Experts of a small language model.
Training: a variant of Muon for the experts, 6058 steps.
Below are experts of layer 3 (counted from 0) of a mixture-of-experts language model. Rows are named router (the router's row for the expert), up (a neuron's input weights, with its number), down (a neuron's output weights, with its number) and show model dimensions 0-159. Each number is 128 + 24 x the weight over its row's rms, rounded and kept within 0 to 255.
After each expert's rows: "gets" lists some tokens that make up at least twice as much of what it gets as of all text. This comes from a sample of Wikipedia text that the model never trained on. Tokens count by the router's weight.

# expert 24
router [ 92  96 103 151 105 160 109 160 108  97 109  99 157 155 113 108 100 122 128 105 150 143 151 103 107 148 104 158 117 157 154 115 105 171 154 102 155 112 100 147  94 104 110 136 107  92 161 118  97 104 151 136  98 150 108 152 150 109 105 152 121 102 155 155 148 149 111 105 145 153 108 161 153 150 160 151 154 156 154 111 143 152 158  99  97 121 103 159 106 126  95 116 133 107 153 123  94 105 163 150 102 112 159 101 100 107 149 157  95 145  99 157  97 152 108 140 149 155  95 112 111 150 116 116 149 154 146 146 122  99 101 153 150 152 101 107 155 159 102 127 148 157 150 105  93  93 102 108 158 115 143  99 144 149 154 131 107 113 100 109]
up6 [140 118 105 132 150 166 171 144  87 152  74  98 145 150 149 129 103 136  94 156 116 166  90 156  73 119 115 152 119 162 114 143 129 177 139 121 154 124 118 137 121 127 161 139 100 153 112 140 156 157 118 137 158 144 114 135 152 173 136  96 107 143 146 153 124 141 118 121 150 130 126  88 116 124  99 141 114 174  93 134 109 140  97 122 142 101 108 166 126 132  83 120 108  89 103  88 133  96 113 121 132 115  89 163 102 130 113 110 122 140 119 129 114 115 118 156 158 152 102 128 100 137 106 142  90 154 189  94 142  90 130 132 148 141  82 114 133 167 127 156 145 156 113 146  99 123 137 182 126 128 150  87 132 101 116 108 132 144 140  91]
down6 [105 119 132 141 128 131 129 123 127 146 143 130  68 128 176 148 160 127  96 147 120 161 138 141 133 143 113 147 131 106 124 106 129 161 115 121 119 181 117 100 120 146 109 123 156 116 124 134  86  87 124 165 156 144 102  91 159 117 154 120 104 152 139 158 148 153 139 109 113 145  85 110 136 136 148 102 148 152 110  84 133  76 109 146 114 165 138 129 161 128 115 138  92 174 119 134  97  98 109  71  96 132 111 143 162 157 108  98 143 114 158 124 125  79 122 169 153 119 139  84  90 100 117 177 157 114 149 121 116 148 136 123 139 130 121 133 122 124 147 138 137 143 133  82 108 119 103 136  86 177 168 116 117 133 149 126 113 138  95 188]
gets: "0", "5", "3", "4", "9", "7"

# expert 28
router [ 93  97 102 152 104 159 109 157 112  98 115 102 157 156 116 112  98 122 125 107 155 143 153 104 111 147 103 161 115 154 155 119 104 171 151 105 153 111 100 150  93 102 108 138 108  93 162 117 102 103 153 134  97 149 108 153 153 112 103 149 120 100 155 154 147 149 112 104 145 154 112 160 154 149 160 150 152 158 154 113 147 152 160 100 101 122 103 161 105 124  94 117 136 110 155 125  97 102 158 149  99 109 158 102 100 107 150 156  95 146 100 158  93 156 105 138 149 155  97 112 114 148 112 118 147 153 150 145 128 102  98 155 152 151 102 103 157 157  96 126 150 156 151 107  93  96 101 108 159 118 138  99 141 151 158 130 104 111  94 110]
up2 [108 122 142 139 121 120 114 119 131 141 123 144 174 140 131 105 116 122 147  80 134 155 113 154 154 159 120 146 146 116 143 111 114 116 137 121 122 110 102 152  95  89  90 104 139 136 147 145 129 128 159 133  98  80 162 106 126 127  96 168  99 100 135 121 150 138 117  90 137  94  86 167 175 123 107 165 191 153 116 142 163  83  84 151 100  99 140  94 143 162 113 145  91  89 137 134  95 149 141 135 146 154 166 110 138 155 145 135 136 105 154  92 118 123 124 164 136 181 179 128 161 186 121 112 111  96 115 116 135 154  75 127 136 108 145 126 133 146  98 115 133 112 136 147 106 141 126 116 150 112 102 133 176 125 147 149 133 118 126 122]
down2 [102 137 183 128 130 105 170 169 151 110 168 151 133 113 137 133 164 129 133 122 136 112 143 147 100 122 115  97  83 122  57 102 116 117 172 130 147  75 137 140 167 172  92 130  97 132  95 150 107 145 129 132 118 147 138 157  93 148 135 121 123 165 111 111 165 131 169 156 152 125 103 111 115 131 132 153 116 135 144 125 106 148 142 121 153 166  85 128 151 117 105 137  75 152 123 122 160 145 143 136 106 134 151 142 115 130 135 163 144 125  98 110 103  76 114 125 155 121 121 114 111 139  77  95 114 129 140 145 118 114 127 108 158 136 167 127 113 154 153 104 117 111 171 119 165 109 134  76 129 158 155 108 110 139  88 150 124  92 124  97]
gets: "0", "6", " s", " S", " K", " r"

# expert 9
router [123 122 106 133  67 136 138 174 118 123  97  94 137 133 104 127 106  96  92  78 133 127 123 116 138 128 129 150 100 154 128 153 133 155 142  89 127 130  87 146  77 123 102 115 125 146 107  96  82 131 141 128  97 125  90 151 149 142 116 132 167 138 136 124 148 132  75 103 156 141  81 156 171 132 158 158 125 142 136 112 162 168 167 119 100 132 116 150  96 124  92 115  99  75 126 111 114 115 196 126 141 142 131 142  77 140 129 141 112 138 119 140  88 119 122 133 147 139 107  82 122 129  79 148 154 148 157 128 151  89 108 143 159 184 115 118 147 149 155 131 141 139 144 151 115 122 135 100 118 122 135  82 139 141 134 152 126 111 132 124]
up43 [152  84 109 136 116 114 146 122 126 126  98  70 109 127 134 130 100 105 177 125 116 129 121 173 149  97 141  91 100  94 134 146 156  99 112 114 178 120 117 141 164 110 113 133 143 162 149 130 182  95 141 142  86 107 104 107 139 124 129 100 130 107 146 138 118 106  98 158 158 162 103 103 126 134 156 121 134 146 140 147 122 126 174  74 122 122 110 110 116 128 122 124 154 135  97 113 165 155  91 143 131 131  95 155 121 137 104 148 111 123 130 153 149  97  98 160  70 119 177 137 149  77 100 127 183 140 139 166 137 131 119  93 104 136 103 155 138 134 142  97 170 133 170 147 157 115 120 136 155 166 131 117 152 129 152 139 136 110 117 116]
down43 [113 125 130 137 175  92  81 124 140 116 132 134 120  86 112 138 162  94 135 151 178  94 100 172 124 102 117 136 162 140 130 124 119 101 119 140  99 134 123 106 153  89 191 129 157 121 123 134 133 147 123 146 148 135 134 136 142  94 133 128  84 123 131 118 137 149  91 102 127  95 159 152 104 119  85 113 112 155 154 101 121 142  90 169 117 113 158 158 124 109 120 138 135 112 133 166  77  97 146 140 127  89 161 109 103 158 162 144 166 139 182 132 124 151 147  98 107 152 118 117 100 173 145 142 106 166 127 142 120 149  89 112 114 119 102 132 132 153 114 123 129 160 148 122  89 114 161 147 146 116 134 110 126  89  62 121 112 134 119 155]
gets: "-", ":", "–", "|", " –", " -"

# expert 2
router [ 91 103 103 152 105 157 108 158 110  97 114 100 156 157 115 109  99 121 120 106 155 143 151 102 109 148 101 158 115 153 154 118 105 171 152 101 156 111 100 149  94 101 108 140 107  90 161 117  99 105 152 136  98 151 112 153 152 107 103 152 117 100 154 157 149 148 112 107 145 151 110 160 156 149 160 150 154 158 152 116 150 151 158 100 100 122 103 163 103 125  95 119 138 108 154 131  95 104 161 151 101 111 157  99 102 106 152 156  98 145  97 154  92 153 107 137 150 154  97 115 112 148 112 116 147 153 147 135 124 103 101 154 149 153 101 107 155 159 103 124 148 154 153 104  92  98 104 108 158 116 139  96 144 152 157 128 106 109  93 112]
up9 [113 100 123 146  79 156 111 162 108 135 133 143 160 130 115 157 148 126 160 110 141 114 182 119 105 141  71 121 106 130 114  90 100 118 109 114 163 119 106 129 116 164 142  84 176 102 116 152 147 112 135 111 171 184 113 114 127 132 148 101 159 123 107 151 129 130 149  92 115 116 141 111 101 133 143 124 135 159 148 103 100 162 145 129 155  79 101 126  94 152 108 154 128 125 155 129 127 128 131 128 113 103 180 144 140 144 166 135  85 147 138  98 111 143 146 110 107 138 107 157 138 146  99 115 136 136 145 115  94 172 126 119 164 122 119 156 113 112 114 102 169 117 129  73 121 109 161 131 152 135 180 123  71 116 172  97 130 133 145 127]
down9 [141 153  98 147 104 121 209 118 162 123 116 132 135 125  94 107 140 123  92 101  94 153 123 113 149 158 113  97 137 144 115 166 146 121 171 130 115 138 119 103 176 121 131 115 154 133 154 156 177 165 141 128 144 163 113 153 125 113 140 125 142  94 139 117 140 120  83 113 148 118  75 138 114 149 141 132 151 105 134 112 107 156 166 150 132 161 152 140 111 162  79 104 119 148 147 104 107 108 126 146 162 143  98 119 140 139 174 136 113  67 148 140 110 146 116  86 167 109 129 152 142 101 119 100  88 146 116 135 136 142 104 144 159 133 107 142 124  77 109 133 137 118 112 100 118 141 132 135 101 101  85 131 162 133 134  90 138 125  70 131]
gets: "0", "9", "8", "7", "4", ","

# expert 26
router [105 107 125 155  57 138  98 126 123 115  58 140 154 147 112 133 128 146 162 106 158 163 133 132  96 129 118 183 105 134 138 148 131 150 125 109 137 124 115 156 109  85 107 123 106 126 141 149  95 117 138 103 127 127  88 119 149  93  64 129 133  89 145 134 143 171 126 116 130 158 130 142 137 136 145 202 139 131 134 157 139 132 145 127 135 120 123 141 124 125  98 116 107 100 170  90 121 121 122 128  87  86 192  93 125 121 186 137 118 126 111 125 131 160 103 142 135 132 107  82 119 133  70 155 176 139 166 152 128 115 119 135 134 137 120 118 137 124 146 136 155 136 136 146 103 105 141  92 126 125 141  97 153 145 139 105 109 111 136 156]
up22 [115 115 128  97 150 118 146  94 152 148 149 146 140 108  62 100 141 129 141 128 164 104 149 137 125 141 116  97 121 140 117 119  97 105 134 135 113 124  83 116 149 103 144 144  88 144 121 107 134 132  92 130 175 167 162 150 153 143 156 136 105 128 133 138  85 128 120 172  95 142 152 164 145 103 133 189 127 146  97 136 108  88 136 121 136  62 133 170 119 106 115  71 117 176  99 119 127 112 101 142 144 165  91 134 140 105 151 137 113 126 132 108 166 139 148 111 158 144 117 103 135 196 136 100 106 128 141 122 117  93 169 133 101  86 113 118 133 108 111 135 126 122 127 125 146 120 101 143 104 130 117 173 139 118 134 128 109 181 118 153]
down22 [177 123 152 163 152 139 125  99 106 140 109 115 142 153 106 116 177 140 123 134 145  92 129 119 150 103 127 119 134 163 114 164 116 159  95 150 134 127 153 164 119 125 118 146 112 117 134 123 112 169 154 113 161 143 153 102  91 130 174 127 128  90 161 129  54 127 130 149 116 135 127 142 136 108 109 125 109  89 123 139 113 145 165 107 107 137  97 166 138 133  97 125 140 174 141  86  78 111  99 160 123 150 112 113 134 147 146 117 127 110  94 126 136  98 119 134 111 117 152 119 115 162 157 100 108 132 123 153 148 130 196 108 144 165 119 106 110 127  74 135 125 165 113  82 133 114 151 136 117 147 140 108  80 113 148 128  90 171 114  87]
gets: "\n", "==", "===", "====", "History", "Career"

# expert 23
router [128 120 129 131 135 110  89 125 112 131 134  84 164 132 141 105 106  96 147  64 176 145 132 134 123 155 117 114  98 128 133 156  91 107 177 103 131 107  97 125  89 108 118 172 114 141  89  82 123 129 161 116 130 180 113 165 125 110 100 148 160 142 112 187 145 181 117 103 158 138 112 132 134 182 130 131 151 169 130 142 144 131 133 100 133  78 121 147 124 106 131  82 167 112 130 114 133 103 137 124 132 107 155 163 104  79 142 132 119 154  78 149 130 153 103 161 135 125  98 114 104 141 109 139 141 133 120  82 172 128 135 135 127 115 120 108 123 151 139 119 167 157 147 142 137 109 121 109 129 138 148 105 142 127 144 135  72 128 137 118]
up13 [147 131 134 134 168 100 117  81 129 136 100 130 104 150 107 120 131 133 133 127 129 129 146 117 120 148 139 103 144 151 148 132 110 104 108 113 119 126 123 128 160 129 148  77 115 171 105 128  90 140 145 132  99 129  67 123 178 126 132 109 147 166 151 132 140 103 106 117 122 138 145 141 112 113 102 155 131 165 120  98 120 173 112 170  95 165 135 116 112 146 129 125 141 147  98 163 125 138 106 146 141 135 186 114 151  80 133 159 123 146 142 144 138 143  89 111 153 186 130 110 146  90  93 127 131 148  94 123  86 148 141 104 164 144  86 147 159 103 127 124 130 130 128 116 131 108 131 120 134 112 183 112 111 194 190  79  94 135 105 139]
down13 [149 107 173 157 148 108 110 121 123 127 160 139 112 145 138 158 113  62 122 120  98 165  89 127 101 119 149 132 147 138  88 121  79 198  93 155 137 148 105 156 117 152 173 125 154 104 167 151 121 168 132 145 106 144 154 143 132 134 162 118 141 107 118 100 153 140 120 161 127 161 143 135 180 137 113 119 134 127 146 108 123 103 113 138 129  98 108  84 108 123  99 108 126 120 114 158 130 131 135 127 115 115 140 159 100 173  94 123  90 123 121 111 145 129 138 104 118 108 160  82 108 114 127 133 113 138 142 102 108 138 155 134 109 140 119 115  72 150 145 112 143 140 112 167 142  85 113 118 165 159 115 121 119 130 116 106 162 192  97  95]
gets: " was", " is", " and", " that", " as", " were"

# expert 7
router [ 93  99 100 150 106 159 108 158 112  99 112 103 156 159 115 111  97 118 123 108 150 144 152 104 108 146 102 159 115 156 155 115 103 171 155 104 156 109 100 148  94 103 106 138 109  90 159 116  99 102 152 138  98 150 111 152 154 109 104 152 117 100 153 156 148 148 112 104 144 153 109 160 157 150 160 151 153 157 154 113 154 152 160 100  98 122 106 160 104 124  96 116 136 109 154 133  97 102 161 150 101 110 158 102 103 106 152 157  95 145 103 157  90 156 105 139 148 153  98 114 115 148 114 119 147 153 149 135 122 101 102 153 148 153 103 107 156 158 100 127 148 154 154 107  93  97 102 107 160 117 141  98 146 151 153 128 106 110  97 111]
up8 [122 113 128 122  96 156 109 140 138 139 113 144 169 147 116 113 142 156 161 147 164 128  99 148 113 199 124 139  95 109 129 164 122 142 150 150 117 150 136 124 122 116 127 104 133  89 146 159 126 116 156 141 115 120 161 159 153 128  82  99 109  80 148 178 175 128 112  92 140 124 134 136 131 109 120 123 124 177 147 120 132 102 109 139 126 139 129 159 153 157 140 104 138 127 135 101  65 138 146 154 164 131 130  80 178 109 113 128 150 105 141 134 155 158 139 112 170 107 122 112  93 138 119 133 127 142 106 135 146  68  81 123 103 119 154 136 141 181  99  95  87 124 129  84  96 158 134  86 114 137 145 119  94 106 148 130 121 120 119 114]
down8 [144 171 119 123 113 169 143 122 120 136 153  89 164 116 166 130 106 130 101 120 156 139 155 129 150 136 170 114 157 131  99 124 120 107 106  91 113 181 134 157 134 140 139 105 113  97  94 105 170 128 137 105 136 154  83 111 132 155 153 134 130  95 133 142 113 158 127  95 100 112 117 145 101 140 134 101 136 103 147 166 111 134 100 148 103 142 159 175 140 115 122 126 162 139  78 139 128 145 133  98 155 132  96 160 218 118 122 100 124 149 145  82 133 141 144 103 103 112 150 132 123 105  81 113 154 117 143 124 118 128 147 109 122 149  86 114 119 141  92 121 149 124 115 166  73 108  93 101 116 141 161 128 123 166 114 154 107 152 116 127]
gets: "3", "2", "5", "9", "0", "8"